Weights of a small mixture-of-experts language model, trained from scratch on English Wikipedia.
Training: 414M tokens, 5654 steps.
Below are experts of layer 3 (counted from 0) of a mixture-of-experts language model. Rows are named router (the router's row for the expert), gate (a neuron's input weights, with its number), up (a neuron's input weights, with its number) and show model dimensions 0-255. Each number is 128 + 24 x the weight over its row's rms, rounded and kept within 0 to 255.
After each expert's rows: "comes after" lists some tokens at least twice as common just before its tokens as in all text. This comes from a sample of Wikipedia text that the model never trained on. Tokens count by the router's weight.

# expert 13
router [ 97 114 111 123 139 163 124 130 109 125 101 147 143 167 127 121 109 132 177 130 138 109 108 130 129 101 136 109 112 149  78 109 148  98 118 112 125  90 167  86 125 131 142  95  89 111 147 121 136 136 156  83 128 117 103 115 100 154 161 147 168 128 146 110 107 127 172 153 118 140 107 177 155 113 180  90 143  85  90 159 157 176  94 136 127  86 115 109 108 147 136 101 112 192 137 104 137 100 149 146 140 129 102 111  97  86 138 152 124 104 151 180  95 110 111 133 138 121  98  86 165 111 140 132  88 145 142 119  87 164 128 163 148 103 121 142  89 127 104 123 131 150 166 145 149 158 124 154 156 145 163 175 136 108 162 139 134 112 114 130 120 131 155 129 128 109 115 118 128 141 162 144 121 100 156 144 166 110 136  93 150  95 149 125 145 103 146 135 153 160 113 127 173 115 102 130 124 132 142 122 151 136 123 123 117 127  98 111 122 163 114 145 125 123  98 121 125 119 148 147 148 153 108 169 123 136 109 105  66  95 153  83 169 108 123 148 155 129  82 150 134 143 135  95 112 171  95 102 138 125 132  92 145 113 147  97]
gate2 [ 95 124 175 113  97 160 100 117  84 134  70 118 117 111 122 130 104 142 133 126 101 149 151 140 111 122 130 100 116 107 142 132 126 128 114 124 118  92 137 126 140 150  86 113 125 125 120 117 155 178 117 156 185 146  95  95 152 128 161 146 182 134 171  82 107 169  96 147 168 115 140 132 150 130 164 116 126 156 116 100 135 116 123  87 149 178 130 143 155  96  98 141  95  87 172 139 117 167 144 115 110 164 158  81 121 125 126 112 149 117 147 138 134 117 119 102 153 154  93 142 122 110 115 108 162 129  94 122  72 104  79 127 178 139 102  98 150 122  92 108 140 145  69 134 166 150 129 115 100 123 123 168 140 144 141 129 150 122 145 159 125 109 121 161 123  97 123 145 135 105  86 121 139 105  94 151 107  88 134 158 151 112 134 133 136 136 141 144 141 158 139 135  95 137 158 152 125  91 165 140 113 152 145 142 119 158 143 110 132 121 129 105 107 104 147 122 124 159 159  94  78  95 144 141 134 133 106  97 137 125 120 100 120 114 118  99 157 183 147 104 120 120 141  82 105 119 153 104 128 159 140 102 122 114 162 102]
up2 [109 170 136 123 162 155 133 108 130 104 104 122 137 137 126 149 128 123 130 123 142 162 120 121 139 140 150 139 142  64 148 146 161  84  99 178 112 130 120 125 102 133 136 128 148 104  90 115 115 116 120 152 130 131 105 130 111 182 127  80 152 147 131 125 175 132 109 185 123 128  93 166 151 107  94  93 115 168 128 152 112 124 149 161  91 141  99 167  94 119 115 128 150 149 127 125 168 103 133 159 150 123 106  83 134 105 108 175  79 156 116 107 152 137 121 183 119  84 193 106 113 132 159 159 106 114 169 120 152 159 107 128 125 132 163 177  92 105 100 137 116 113 137 133 114 115 110 138 135 128 136 126 123 159 116 105  95 117 139 148  79 142 140  91 112 108 140 181 133 123 130 134 111 122 105 136 143 154 113 121 146 123 113 104 104 143 190  94 144  86 122 172 148 115 143 111 113 122 163 123 119 101 139 101 122 127 122 135 150 175 130 131 117 101 155 111 119 125 143 109 125 102 152 131 119 130  89 129 124 128  67 130 102 143 108 112  77 134 128 135 104 154  68  99 149 142  74 127 139 132 131 123 152 154 146 125]
comes after: " of", " in", " to", " as", " for", " with"

# expert 35
router [101 126 175 131  97 137 117 129 102  98  94 117 125 138  97 142 109 161 145 146 109 145 121 127 111 110 101 115 171 192 115 123 101 110 159  91  96 119 117 119 156 147 137 135 106 129 133 140 141 163 150 122 122  82 139 100 149 144 146 118 180 114 113  99 207 110 181 185 128 119  99 166 131 109 151 141 138 103 130 112 147 154 111 174 109 115 113 152 117 123 119 117 113 174 156 128 125  97  95 162 143 144 137  97 136 122  95 120 123 121 104 173  91 100  83 126 103 122 133  94 110 142 139 123 121 127 140 127 128 133  94 144 175 100 119 139 115 104  93 143 110 110 153 153 159 145 119 114  91 157 180 101 135 103 113 120 119  98 134  96 162 148 142 131 119 104 151 129 189 153 129 141  84 129 156 128 110 126 118 128 112  99 181 117 130  92 108 163 132 149 144 124 124 136  84  99 148 145 104 119 174 110  79 111 131 137 119 129 136 112 130 147 130 120 103 134 105 132 148 109 147 133 112 120 150  96  94 108 101 112 139 138 147 124 107 152 106 148  78 115  98 155 143 135 135  81 113 137 129 112 112  72 130 160 168  96]
gate0 [171  77 171 107 158 133 162 107  96 103 106 120 130  90 113 122 127 121 184 112 132  97 140 112 112 133 142 154 126 124 134 116 151 121 107 129 144 137  78 125 147 143 123 122 124 133 114 156 138 108 131 125 129 159 132 131 164 101  74 118 114 151 171 121 121  92 145 133 123 105 133 120 160 130 146 105 158 149 151  92 106 139 145 160 136 108 150 146 136 118 146 159 121 137 122 159 119 113  74 109 135 128 153 127 177 105 132 122  91 124 133  84 147 126  72  91 116 144 135 110 121 143 126 189  83 127 111  91 136 120  93 138 196 140 122 122  89 104 119 127 136 119 120 102 144 188 137 120 125 139 150 123 119 117  83  69 128 146 150 138 149 124 103  80 120 129 148  97 128 146 104 112 103 129 146  77 141 143 170 160  91 173  94  81 121 163 146 118 123 141 145 142 139 143 148 138 129 116 176 107 124  96 124 176 154 125 130 134 105 128  71 132 148 115 127 159 146 158 141 133 168 143 130 148  96 105 108 127 135 122 138 121  82 158 121 103 104 152 131 117  92 123 122 107  61 101 135 118 122 133 115 140 121 124 115  78]
up0 [149 170 138 148 132 140 117 155 144 126  96 110 117  91  99 103  82 119  92 134 122 165 123 118 149 102 107 187 141 123 130 111 166 165 161 120  87 155  91 138 127 113 165 118 115 122 141 134 153 150 154 113 136 129 141  94 148 120 146 104 150 116 130 120 168 153 136 109 142 163 128 138 118 158 148 125 134 109 115 105 112 152 126 124 181 155 117 130 150 158  89  91  85 100 156 137 105 147 141 120 148 135  96 112 104  96  87 110 144 144 114 123 136 160 105  95 124 140 101 106 111 109 116  99 142 123 116 128 146 116  93  91 144 107 154 109 136 141 107 156  95 126 154  96 100 162  65 150 127 135 119 157 134 110 100 151 137 129 151 143 123 203 129 163  69 103 153 134 164 112 121 179  87 123 123  95 101 154  94 112 129 154 140 126 150 116 133 155 100 143 138 158 115 147 140 104 147 158 116  93 143 124 114  85 137 100 146 114 173  94 151 140 132 147 101 164  92 111 141 144 126 129 129 111 122 152 113 140 112 109 122 122 142 108 129 121 100 133 121 139 134 114 178 144  67 115 146  99  64 122 149 112 163 165 131 169]
comes after: "–", " the", " a", "'s", " his", " first"

# expert 42
router [118  74 140 161 136 151 122 125 106 137  80 134 158 134  76 132 146 107 145 163 126 112 124 124 130 163 115 114 115 148  92 109  98 160  99  75 121 121 114 134  97 126 148 138 106 140  73 147 113 126 171 168 121 115 144 126  93 127 141 145 174 131 144 133 147 110 174 151 100  87 116 143 170 139 159 109 136 114 124 123 165 161 101 109 115 117  95 114 117 146 166 143  91 173 137 104 162 137 101 179 127 136  76 103 135 141  96 125 115 127  93 136 121 111 117 127 109 109 150 120 133 147 143 115  96 152 175 115 135 147 163 109 162 152 123 143 121 155 131 136 130 151 159 147 126 137  87  97 167 124 153 130 125 121  88 103 132 134 117 118 164 129 125 168 124 136 162 102 168 115 132 116 110 139 147 133 137  88 176 131 181 112 124  84 131 122 151 161 122 112 113 142 101 121 116 107 139 151 117 154 134  96 117 109 137 160 134 125 135 122 103 190 166 134  95  77 144 100 154 100 115 192  98 140 143 132 147 124  79 129 130 129 142 121 122 167 127 137 121 112 102 137 129  90 118  83 124 131 114  96 134 109 114 122 194 133]
gate2 [ 92 132 114 109 140 119 163 129 147 120 134 138 147 138 126 100 103 102 157 177 178 126 130 123 166 139 116 127 147 170 134 137 105 127 133 126 161 102 115 138 108 116  90 110  74 125 167 131  90 169 147 140 114 157 158 156 138 118 139 140 121 125 130  71 135 158 100 133 122 128  95  99 129  86 117 107 139 115  77 109 110 125 130 162  90 144 114 104 157 160  93 134 134 131 143 111 132 151 120 158 154 150  96 126 178 192 121 156 149 145 117 128 185 110 187  98  71 112 136 103 151 133 162 146 117 135 114  97 108 162 107 126 105 123 129 129 138 169 118  85 125  97 112 126 133  90 132 161 124 102 113 187 155  96 136 102 145 140 159 121 126  99 125 128 134 113  75 171  97 151 135 138 130  98 114 105 158 101 104 134 182 134 120 130 130 107 110 148 108 116 111  76 162 116 127 125 144 127 144  99 119 122  87 127 135 119 138 162 149 128 108 135 134 144 129 101 119 146 144 134  81 120 102  78 147  96 145 143 145 151 113 131 151 112  96 143 133 124 116 113 122 120 110 146 151 139  88 169 165 131 119 122 115  83 171 110]
up2 [164 127  89 172 170 157 145 132 128 128 110 123 148 151 123 131 115 112 142 143 131 126 135 118 131 150 160 105 143 123 138 113 120  83 125 108 103 121 129 138 110 130 158 145 157 123 166  97 165  98 112 106  93 112 105 113 121 102 106 136 113  58 122 162 127 142  97  77 107 186 136 149 141 127 139 171 161 139 136 160 134 133 149 153 158 132 112 166 103 138 142 133  94 128 138 123  68 120 158 111 131 138 139 170 123 112 148  91 150 118  98  79  96 139 101  99 166 117 121  80 152 133 107 157 134 134 117  77 110 121 136 116 177  93 102 164 130 127 114 135 112 101 133 143 125  89 107  38 153 102 121 119 122 112  80  90 137 112  77 141 132 103  82 139 147 131 105 154 143 130 117 155 153 178 134 113 135 105 125 136 129 129 128 135 107 117 184 124 117 161 162 101 128 156 111 154 180 159 121 129 118 112 139 105 133 135 158 100 124 127 137  68 135 114 128 135 129 166 110 154 102 135 117 159 133 108  90 149  69 141 122 118 146 131 124 108 108 103 138 139 132 131 115 107 119 127 131 134 124 130 152 149 124 166 146 110]
comes after: ",", ".", " was", " such", " is", " known"

# expert 34
router [ 99  91 156 128 115 126 106 101 125 134  77 186 175 170  90 164 115 172 114 133 158 155 137 131 131 140  67 150 158 141 127 119  96 161 101 100 111 106 130 122 119 167 153 114 119 137 137 132 130 120 150 133 122 102 118  75 152 132 145 138 138  72 115 115 151  83 151 139 127 115 127 138 141  92 136 113 164 130 111 121 161 161 136 124  69  97  95 122  96 117 133 120 141 149 155  97 144 141 122 146 155 127 118 113 115 104 112 101 138 151  94 162  93 127 116 127 106 121 108  97 170 115 153 130 122 174 147  97 128 175 140 130 119 116 123 135  93 114  98 121 162 106 163 156 139 117  95  93 133 146 157 138 137  91 152 144 131  84 102  87 138 148 123 127 167 133 125 115 180 135 145 101 107 154 102 120 195 115 152  91 128 118 124 154 138 106 118 152 128 137  87  84 169 154 116 126 126 128 120 123 154 131 112 126 111 148 103 147 162 147  95 132 146 118 113 108 119 115 125 128 106 131 131 110 169 131 108  96  90 106 129 133 113 129  91 150 136 110 126 134 132 165 119 146 124  77  71 129  87 140 102 127 151 174 163 124]
gate0 [164 127 118 145 175 121 151 166 143 131 147 131 108  92 107 108 159 119 105  97  83 111 100 132 134 161 165  99 139 137 146 159 147 102 182 161 119 153 141 125 133 135 104 115 123 115 127 164 113 132 112 120 106 138 106 113  94 112  92 163 136 160 113 102 102 148 141 155 162 126 123 123 127 137 104 164 105  95  99 135 127 131 113 109 125 128  81 146 172 168 116 168 132 192 168 139 155 126 118 141 145 117 142 119 117 144 147 110  84 131 126 152 162 131 116 143 138  99 141 124 115 150 180 140  93 135 116  98 139  94 127 173 192 131 123 170 155 119 122 139 127 150 133  76 104 124 137  75 123 147 113 125 141 127  99 133 136 143 160 134 125 127 127 131 126  99 114 117 104 162  95 170 128 112 137 120  92 153 122 107 148 113 139 131 143 174 113 118 153 134 136 152  90 147 109 108 148 138 105 110 146 110 125 152 148 154 126 131 103 124 158 122 152  87 143  80 122 122 144 129 127 138 156 142  49 154 119 173 153 155 100 116 154 146 152 136 145 110 118  94 144 135 107 120 156 159 166  95 108 119 106  68 175 110 126 171]
up0 [147 113 114 125 136 123 149 169 163 121  83 139  89 123  93 142  88 105 119 122 140 124  82 162 108 132 112 142  92 139 134 152 150  53 119 148 162 116 111 103  89 117 119 124 116 126 144 170 160 112  96  91 122 131 136  87 109  98 174 106 139 127 165 142 118 127 162 162 143 103 102  91 171 112 167 172 135 137 115 108 113 154 178 129 103 121  87 188 157 113 107 105 145 117 118 137 104 144 133 116 107 139 128 110 127 133 124 120 120 123 141 136 105 152 116 125 145 141 145 121 129 110 136 126 142 152 142  82 169 117 168 127 140  94 110 141 113  93 134 107 157 144 133 114 129  95 104 127 124 126 180 129 105 129 141 140 179 134 130 129 149 186 137 120 134 121 140 137 145 150 180 147 110 156 161 100 125  83 147 163  87 111 158 127 132 135 116 135  73 105  85 205 133 107  69 148 151 161 119 122 112 116 141 160 140 147 121 168 111 151 152 131 149  70 112 110 136 131 124 126 129 112 118 120 141 137 147 105 171 160 119 153 138 145 109  97 134 144 141 118 134 128  96 170 140 103 124 127 129 134  98 144 129 111 143 146]
comes after: " a", " to", " is", " are", " and", " be"

# expert 40
router [129 120 141 117  96 146 127  75  96 139 115 121 117 148 123 173 113 140 147 142 133 147 133 138 160 155  92 113 147 131 137 162 120 116 151  96 102 101 110 130 109 173 117 134 107  95 139 168 137 193 148 119 115 148 135 120 121 153 133 134 152 105  87 132 131  96 164 166 134 113 132 160 169 144 143 104 153  31  86 148 157 169  88 174 142 136 131 109 126 132 112 116 131 117 142 128 143 117  74 152 110 151  91  89 129 122 138  59 111 123  83 156 110 135 121  93 103 111 110  57 149 143 131 147 136 143 162 154 115 139  97 152 162  97 120 137  85 131 116 125 160  99 169 135 144 113 122 110 144 137 142 118 167 111 143 130 131 132 107 101 136 157 131 142 136 183 117  96 140 116 139 110 114 138 130 112 153 136 145 140 117 114 147  88 153 131 138 119 135 151 129 130 114 153 131 140 132 106 140 140 139 103  95 143 139 150  75 144 100 144 108 107 129 107 144 126 114 119 125 113 115 176 144 172 124 112 119 100  99 110 133  89  79 138 119 127 163 143  91 155 122 122 118 143 148 138 130  76  93 130 118  90 156 125 124  86]
gate2 [191 161  80 119 124 150 134 146 119  96  89 124 114 122  99 103 139 107 130 127  76 145 125  82 156 137  83 118 121 142 162 148 132 106 111 152  99 141  91 181 129 132 121 139 143 104 128 143 156 120 146 137 120 106  74 110 156  97 112 137 139 145 131 140 134 110 129  92 140 112 143 132  97 147 144 132  96 129 138  76 125 205 134 150 113 148 126 127 153  90 108 136 134 124 144 138 128 113 188 129 146  83 146 127 141 124  94 149 136 142 118  75 116 160 124 165 122 132 110 132 112 105 141 133 145 118  88 161 143 145 165 111 115 140 147 135 132  83  99  95 131 146  62 153 125 101 120 157 133 155 149  97 139 109 113 126 146 131 107 147 174 217 142 122 167  96 119  93 118 153 162 118 128 117 144 133  87 118 167 117 128 114 107 107 140 131 131 100 133 137 120 136 163 134  79 129 146 116 164 130 174 129 131 156 160 157 153 114 126 115 117 107 135 142 139 112 100 149 161 139 121 135 172 130 122 129  99 146 147  97 107 135 143 130 158 141 163 109 108 115 100 155 127 134 114 124 122 136 145 143 142 157 112 123 147  55]
up2 [108 108  98  77 115 114 134 107 128 124 187 150 143  92 117 102 186 121 124 152 118 116 134 195 137  88 146 104 122 123  97 162 115  98  86  85 124 136 144 103  96 159 139 140  56 104 180  83 132 139 161 141 154  91 119 102 195 111 121  87 142 121 108 129 125 112 112 102 127 157 150 101 142 115 136 108 141 118 106 146 116 140 165 160 164  97 103 131 138 134 139 170 109 140 110 130 135 146 174 111 155 131 179  77 108 107 133 134 118 156 124 140 138 110 114 113 129 152 122 157 127 130 101 128 130 149 109 115 168 164 136 153 125 123  79 118 155 138 111 168 133 150 133 192 157 134  77 131 124 114 117 167 116 148 128 137 149 141  97 149 100 123 165 117 144 121 120 105 134 116 150 106 143 128 153  89 143 125 122 130 127 147 145 116 151 205 190 118 103 150 136 154 146 164 128 104 139 123 108 118 104 121 147 144 112 164 104 133 121 110 121 121 129 111  98 109 127 141 172 135 125 101 137 148 125 115 138 157 119 143 112 162 139 120 115 110 167 144 131 130  92 103 112 135 136 115 130 155 135 151 131 160 106 147 124 147]
comes after: "0", ")", "1", "2", "3", "%"

# expert 24
router [146 105 158 139 118 134  93  94 114 152  96 129 109 194 129 132 125 121 158 154  96 157  85 148 149 121 107 106 157 153 148 113 135 176 152 134  72  82 117 130 144 132 136 106 146 132 119 148 140 182 163 142 117  65 129 133 172 143 178 150 128 125 153  89 186 114 147 136 103 114 134 156 131 125 142 110 123  82  94  98 154 154 116 162 134 103 118 123  96 127 157 111 144 115 150 109 144 109 123 159 132 151  77  98 115 108 107 113 133 156 142 150 120 148  82 138 127 116 101  81 145  87 141 116  94 158 118 156 128 151 125 147 127 129 127 182 120 130 111 144 122  93 164 139 147 130  72 108 122 138 166 139 143 108 117 134  84 126 118 106 160 168 118 140 117 165 125 116 169 134 158 127 133 146 157 118 151  91 153  92 155 103 168 124 135 130 162 146 122 174 106 105  91 168 123 124 119 122 133  99 147 126 111  92 138 155 128 138 132 100 110 171 104 125  86 109 116 119 143 136 114 126 128 108 108  94 112 129  80 146  89 134 142 122 117 168 121 125 139 157 126 142 132 164 131 122 116 127 101 124  97 108 159 158 129 109]
gate1 [126 171 103 118  87 131  98 110 188 147 163  92 168 175 149 121 125 115 152 166 111 140 133  95 139 131  86 147 145 180 138 144 134 142 128 116 116 132 109 145 130 103 156 118 164 120  94  96 117  87 130 109 122 127  80 106 143 134 145 139 153 113 133 134 115 175 118 123 129  91 139 130 162 110 137 107 117  97 162 138 136 139 151 130 145 138 166 141 134 106 162  85  80 132 121 118 165 114 130  98 149 186 134 142  98 117 143 148 150 135 130 117 103 121 155 104 102 108 133 132 130 133  79  95 116 124 130 124 134 199 130 135 153 143 125  97 134 126 104 114 144 120 116 127 128 100 151 140 155 110 162 137 110 128 126 111  90 119  96 121 106 139 112 133 142 150 130 139 141 108 148 130 131  77 140 129  93 184 169 152 123 122  83 107 134 122 119 147 125 100  29 113 100 122 185 121 128 157 160 112 106 126  84 100 101 139 158 136 129  99 135 105 101 118 145 132 147 152 146 127 150 141 124 127 132  96 161 171 140 180 155 123 127  91 168 112 142 128  92 121 132 141 131 188 100 123 133 136 129 105 106 108 132 129 137  98]
up1 [100 156 122 110 109 136 151 121 145 129 154 128 111 143 134 120 136 103 151 149  70 167 132 116 150 139 125 143 115 121 148 122 140 109 121 114 100 136 130 135 149 107 111 132 175 151 168 123 105 153 161  94 123 104 143 130 179 123 146 101 139 143 162 136 144 138 141 117 120 102 143 147 129 122 167 101 125 115 124 126 145  90 150 139 147 131 191 155 159 122 121  75 115 133 137 101 100 123 106 135 133 193 118 140 112 126 116 136  96 146 144 192 110  66 125 106 127 115 124 133 122 139 108 118 126  83 123 112 111 151 179  76 111 112 156 142 147 122 115 112 147 137 126 111 104 177 183 188 174 165 196 143 125 163 171  95 126 128 101 130 130 140 155  87 123 158 128 144 136 111 117  89 127  90 106 118 128  88 172 108 122  92  98 110 118 119 123 118 109 125 105 147  96 124 128 159 156 139 146 125 117 118  88 145 113 114 145 129 121 128 143 185 124 112 133 146 104 114 169 103 115 110 120 116 153  99 108 110 206 139 127 126 138 128 156 135 142 108 104 167 128 144 102 143 181 151 126 165 132 113 147 122 149 137 126 136]
comes after: ".", ",", "==", " his", " that", " where"

# expert 30
router [125 103 137 138 123 144 162 138  77 111 102 128 118 134 115 111 101 137 175 112 113 138 123 168 140 129 120 136 129 145 137 137 104 173 137 106 142 120 139 110 113 131 145  85  95 113  95 117 116 180 144 100 128 102 141 104 172 138 138 133 164 115  96 119 139 100 135 165 109 101 138 166 135 105 151  78 121 132  98  92 140 171 113 141 118 142 135 120 129 136 142  95 126 148 164 119 113 115  97 172 135 182 101  83 122 120 120 109 166 122  72 135  86 102  74 141 108  82 121 141 145 101 132 127 119 137 156 138 107 192 155 113 157 146 157 124 104  83 103  97 171 111 185 165 131 135  86  86 125 135 166 116 152 116 149 169 137 113  87 112 145 140 149 127 121 133 114 159 152 165 159 116 112 117 141 134 167 113 137 107 133  87 131 136 144 123 127 177 146 118 126 134 116 120  99 100 142  98 127 134 151 133  92 108 111 135 131 129 146 102  85 123 158 127 128 104 119 121 159 147 157 164 119 120 123 115 102 140  72 116 122 146 110 132 106 166 144 112 101 106 149 143 139 124 115  78  82 136 149 148 101 100 121 135 179 112]
gate1 [170 103 112 130  83 162 119 120 129 134 126 128 124 128 117 111 105 117 122 112 102 163 146 127 143 179 136 141 126 148 174  80 173 119 134  92 108 118 178 125  96 114 134 134 157 146 108 106 169 109 140  91 146 146 107 121  80 125 103  79 131 122 110 172 149  95 151 152 131  96 118 163 139 132  81 181 148  84 147 136 102 127 132 150 157 132 150 151 135 100 150 114 112 135 163 140 121 103 164 109 152 129 114 106 114 114 112 120 142 102 152 111 118 174 124  89 125 130 163 120 129  95 108 148 130 129 102 155 132 145 132 150 148 101 116  66 119  91 134 108 175 123 165  79 138 151 136 130 116  97 117 158 147 145 136  94 160 122 150 130 125  83 127 134  79 122  87  94 158  92  93 143 114 165  89 149 116  97 135 140 150 153 116 135 132 102 116 127 140  73 138  90 122  94 136 129 156 124 127  84 154 106  88  94  95 123 141 123 127 160  97 133 143 113 153 133 121 111 150 140 143 138 138 120 176  94 120 135 112 105 146  98 147  97 144  95 142 136 113 168 129 113 171 143  97  96 139 115 126 143 105 138 158 160 121 124]
up1 [108 123 153 134 109 114 136 123 151 157 170 160  93 114  60 108 144 126 126 134 195 139 138 113 129  97 127 134 110 118 113 133 109 127 118 166 120 169 113 135 114 140 103 103 137  45 108 134 121 136 165 107 179 129 167 131 165 103 100 131  81 143 128  92 122 140 130 167 190 190 151 109  76 119 144 122 114 166 145 130 162 109 145 101 153 126 157 121 144 159 118 159 127 149 109 122 112 158 144 100 136 145  71 120 112  95  95 132 128 150 124 146 110  87 123 138 114 136 106 138 128 130 145 145 145 110 149 105 148 127 137 154 138 114 101 105 127 148  95 129 154 136 108 200 115 140 118 163 150 146 146 126 190 128 114 147 119 112 134  82 119 164 122 144 151 160 128 160 102 147 132 111 122 113 152 150 140 122 158 116 110 157 167 137 134 178 138  92 113 137 145 118 127 163 133 143 150 150 163 116 103 164 144 113 118 135 113 115 151 110  72 135 137 115 173 129 158 118 117 111 134 153 106 163 161 110 100 112 103 123 162 139 129 124 136 135 146 163 148 157 110 142 118 116 149 125 144 161 134 146 146 144 109 103 159 112]
comes after: " |\n", "\n", ")\n", "|---|---|---|\n", " |\n\n", "|---|---|---|---|---|\n"

# expert 28
router [115 105 143 134 107 145 131 134 126 149 119 155 155 175 105 123  84 152 167 137 109 145 123 155 135 108  88 106 128 148 110 103  96 141 141 111  90 145 122 120 105 127 182 130 142  94 141 123 149 153 137 104 115  95 144 117 170 142 137 122 144 140 153 139 149  94 198 149 111 120 161 152 144 117 138 127 136 102  73 104 139 147  98 138 118  94 110 117 130 125 133 105 135 178 151 106 156 115  98 188 124 162 107 105 122 143 104 122  78 122 104 176  56 106  95 143 106 122 110 137 126 134 146 130 101 185 140 119 131 163 137 135 177 114 132 170 107  98  99 118 125 126 166 158 158 139 122 116 144 147 167  97 155 131 159 114  99 120 114 116 142 154 126 169 147 155 121 128 187 121 163 145  86 109 135  90 143 141 106 127 130 130 129 100 129  91 134 165 106 140 111 136 129 110  77 128 152 127  98 149 172 110 118 124 104 147  79 100 126 132 138 164 114 119 128 117 108 112 129 115 137 138 104 106 158 112  62 137 137  97 111 155 142  87 123 174 108 155 124 131 125 126 139 180 145 116 112 124 131 130 127 115 159 139 123 104]
gate0 [ 87 107  71 115 151 147 104 118 127 121 121 127 135  97 174 160  90 132 142 139 117 113 112 104 116 128 133 153 153 169 138 149 118 115 130 111 159  78 121 145 164 156 118 111 100 136 134  68  92  77 160 159 152 140 126 142  78 163 109 116 120 143 139 104 173 129 129 175 137 110 122 160 113 156 108 105 169 115 128 121 163 168 127 167 125 137 160 120 111 104 101  96 118 126 104 111 145 109 154 133 133 116  99 115 117 157 166 116 155 136 137  72 114 102 154  99 143 139 119 144 185 155 129 113 175 163 109  97 108 141 128 146 131 142 109 107  90 153 115 149 166 129 127 137 119 119 137 106  92 134 141 137 144 155 133 152 144 137 152 126 174 132  87 119 115 156 139 169 118 130 134  99 125 111 143 131 144 188 128 122 103 106 155 145 136 112 130 120 140 137 128 112  97 172  95 110 110 135 120 154 107 109 115 195 135 121 103 107 109 117  91 114 133 110 106 125 125 136 159 117 137 145 115 107 116 124 141 124 107  99 132 106 153 108 123 135 138 128  54 125 142  99 124 133 145  93 157 153 163  99 130 180  99 139 165 188]
up0 [145 110 178 103 151 136 125 140 117 132  99 134 123 151 111 136 151 151  94 140 120 106 125 154 151 109 113  92 142 112 120  70 129 148 130 115  89 105 190 148  89 125 101 134 180 127 103 167 169 107 111 117 107 169 106 110 122 121 143 119  84 149 134 159 130 152 163  68  87 110 142 146 142 148 108 145 130 129 113 115 140 129 177  94 123 131 124 116 141 137  74  98 123 130 128 120 139 140 107 174  94 116 134 146 103 128 117 135 139 143  99 129 127 111 156 103 124 130 163 117 130 142 132 141 112  84 145 153 113 125 133 112  74 138 145 126  95 102 153 134 115 145 158 128 145 108 109  96 146 120 157 120 147 162 110  96 127 168 112 176 102 155 159 161  97 133 149 126 140 175 164 163  76 126  95 156 146  96 164 150 110 167 140 134 157 147 129 115 159 164 133 108 124 128 107 137  97 179 146 145 135 111 176 142 141  83 134 104 138  96 151 146 144 130 112 119 140 122 166 161 108 138 143 141  99 156 107 135 113  99 100 145 119 127 115 142 119  74 163 126 119 111 160 113  98 107 126 137 131 118  96  95 170  99  83 154]
comes after: "-", " the", " a", "==", " The", "The"

# expert 37
router [145 120 184 160 131 156 124 124 109 103 107 136 160 161  97 129 130 138 149 152 146 135  98 124 151 108  89 107 102 154 146 118  92 152  93  93  83 119 155  96 125 131 106  90 138  96 131 125 123 126 182 117 142 112 147  83 108 158 159 156 139 105 137 130 131  85 155 138 111 116 136 140 138 134 157 101 136 115  96 144 150 154 131 176 101 115 142 121 109 157 107 118 128 167 109  78 164 114  67 144 127 152 145 129 144  99  85 125 149 150 104 154  92 145  89 129  87 113 137 135 146 149 156 122  71 132 158 148  98 183 125 119 122 173 170 143 101 135  93  93 148 116 152 166 141 128 110 111 122 143 132 118 118  93 180 116 122 136 107  99 130 150  88 143 150 123 136  68 166 150 125 130  59 102 121 136 160 146 143 114 131 124 130 145 129  88 130 154 132 145  85 114  94 131 126 117 105 134  94  93 137 140 119 108 137 166 120  94 142 125 118 158 151 138  91 134 129 126  93 163 136 135  97 116 128 143 113 109 103 113 123 133 134 130 126 141 115 147  91 117 134 134 116 118 149 110 125  76 125 100  82  87 137 134 139  95]
gate2 [154 132  83  87 117 139  99 155 133 166 156 120 114 113 102 122 134 134 129  68 108 131  96 129 121 130 129 129 116 113 195 126 102 128 119 146  89 111 119 129 117 175  98 174 145 104  95 130 134 155 162 116 155 104 112  88 114 145 110 122 139 140  82 144 142 117 162 150 156 121 100 164 142 107 116 149 132 145 112 148 137 112  94 153 162 138 147 127 111 140 123 107 138 124 123 177 149 142 125 141 139 108 105 116 135 125 104 157 125 123 138 115 115 156  96 156 120 187 156 139 145 143 174 158 108 131 128  79 175  91 161 154 134 116 151 141 101 106 154 127 109 131 189  96  82 139 101 111 120 131 114 131 124 101 177 131  74 173 136 114 112 127 109 109 132 128 113 134  86  91 172 116 164 180 122 133 147 145 135 107 117 112 109 163 131 127 132 149  90 126 157 154 176 140 150 127  99 157 169 112 144 160 133 139 126 112 146 112 143 110 115 160 105 149 128 123 136 119 104 136 146 128  94 118 157 150 115 124 157 143  82 100  97 127 109 159  93 113 109  88  76 167 165 121 130 138 128 140 179 144 138 148 116 136 124 152]
up2 [158 169 115 107 143 161 142 133 138 139 109  87 134 139  96 115 181 108 139 149 132 140 125 143 173 152 107 145 160 136 170  95  98 126  94 140 115 119 149 138 135 116 113 103  81 108 124 114 118 116 148 169 101 161 132 122 166 125  98 119  74 123 101 120  86 107  96 130 128 158 122 132 129 147 124 162 155 112 104 136 131 171 160 150 134 106 159 155 136  91 116 145 140 159 155 119 108 110  65 108 102 116 162 103 126  71 100 155 118  97  94  78 119 173 149  94 142 141 146 107 126 113 131 140 110 139 123 113 150 159 124 111 120 141  99 149  99 170 121 135 115 106 150 113 136 148 165 145 155 156  89 100 129 145 127 151 142 132 126 168 144 136 110 117 129 121  88  86  78 151 159 133 153 132 121 170 139 124 126  99 142 123  85 183 109 127 141 136 146 153 115 148 107 159 154 141 123 106 118 111 101 115 141  98 139 148 176 134  62 150 147  75 141 155 119 128 156 155 108 143 127 131 147 135 105 101  94 118 116  86 129 125 139 120 150 127 137 127 122 137 139 131 165 115  87 174 134 146 138 147 124 154  85 102 137  89]
comes after: " a", " and", ",", " are", " is", " with"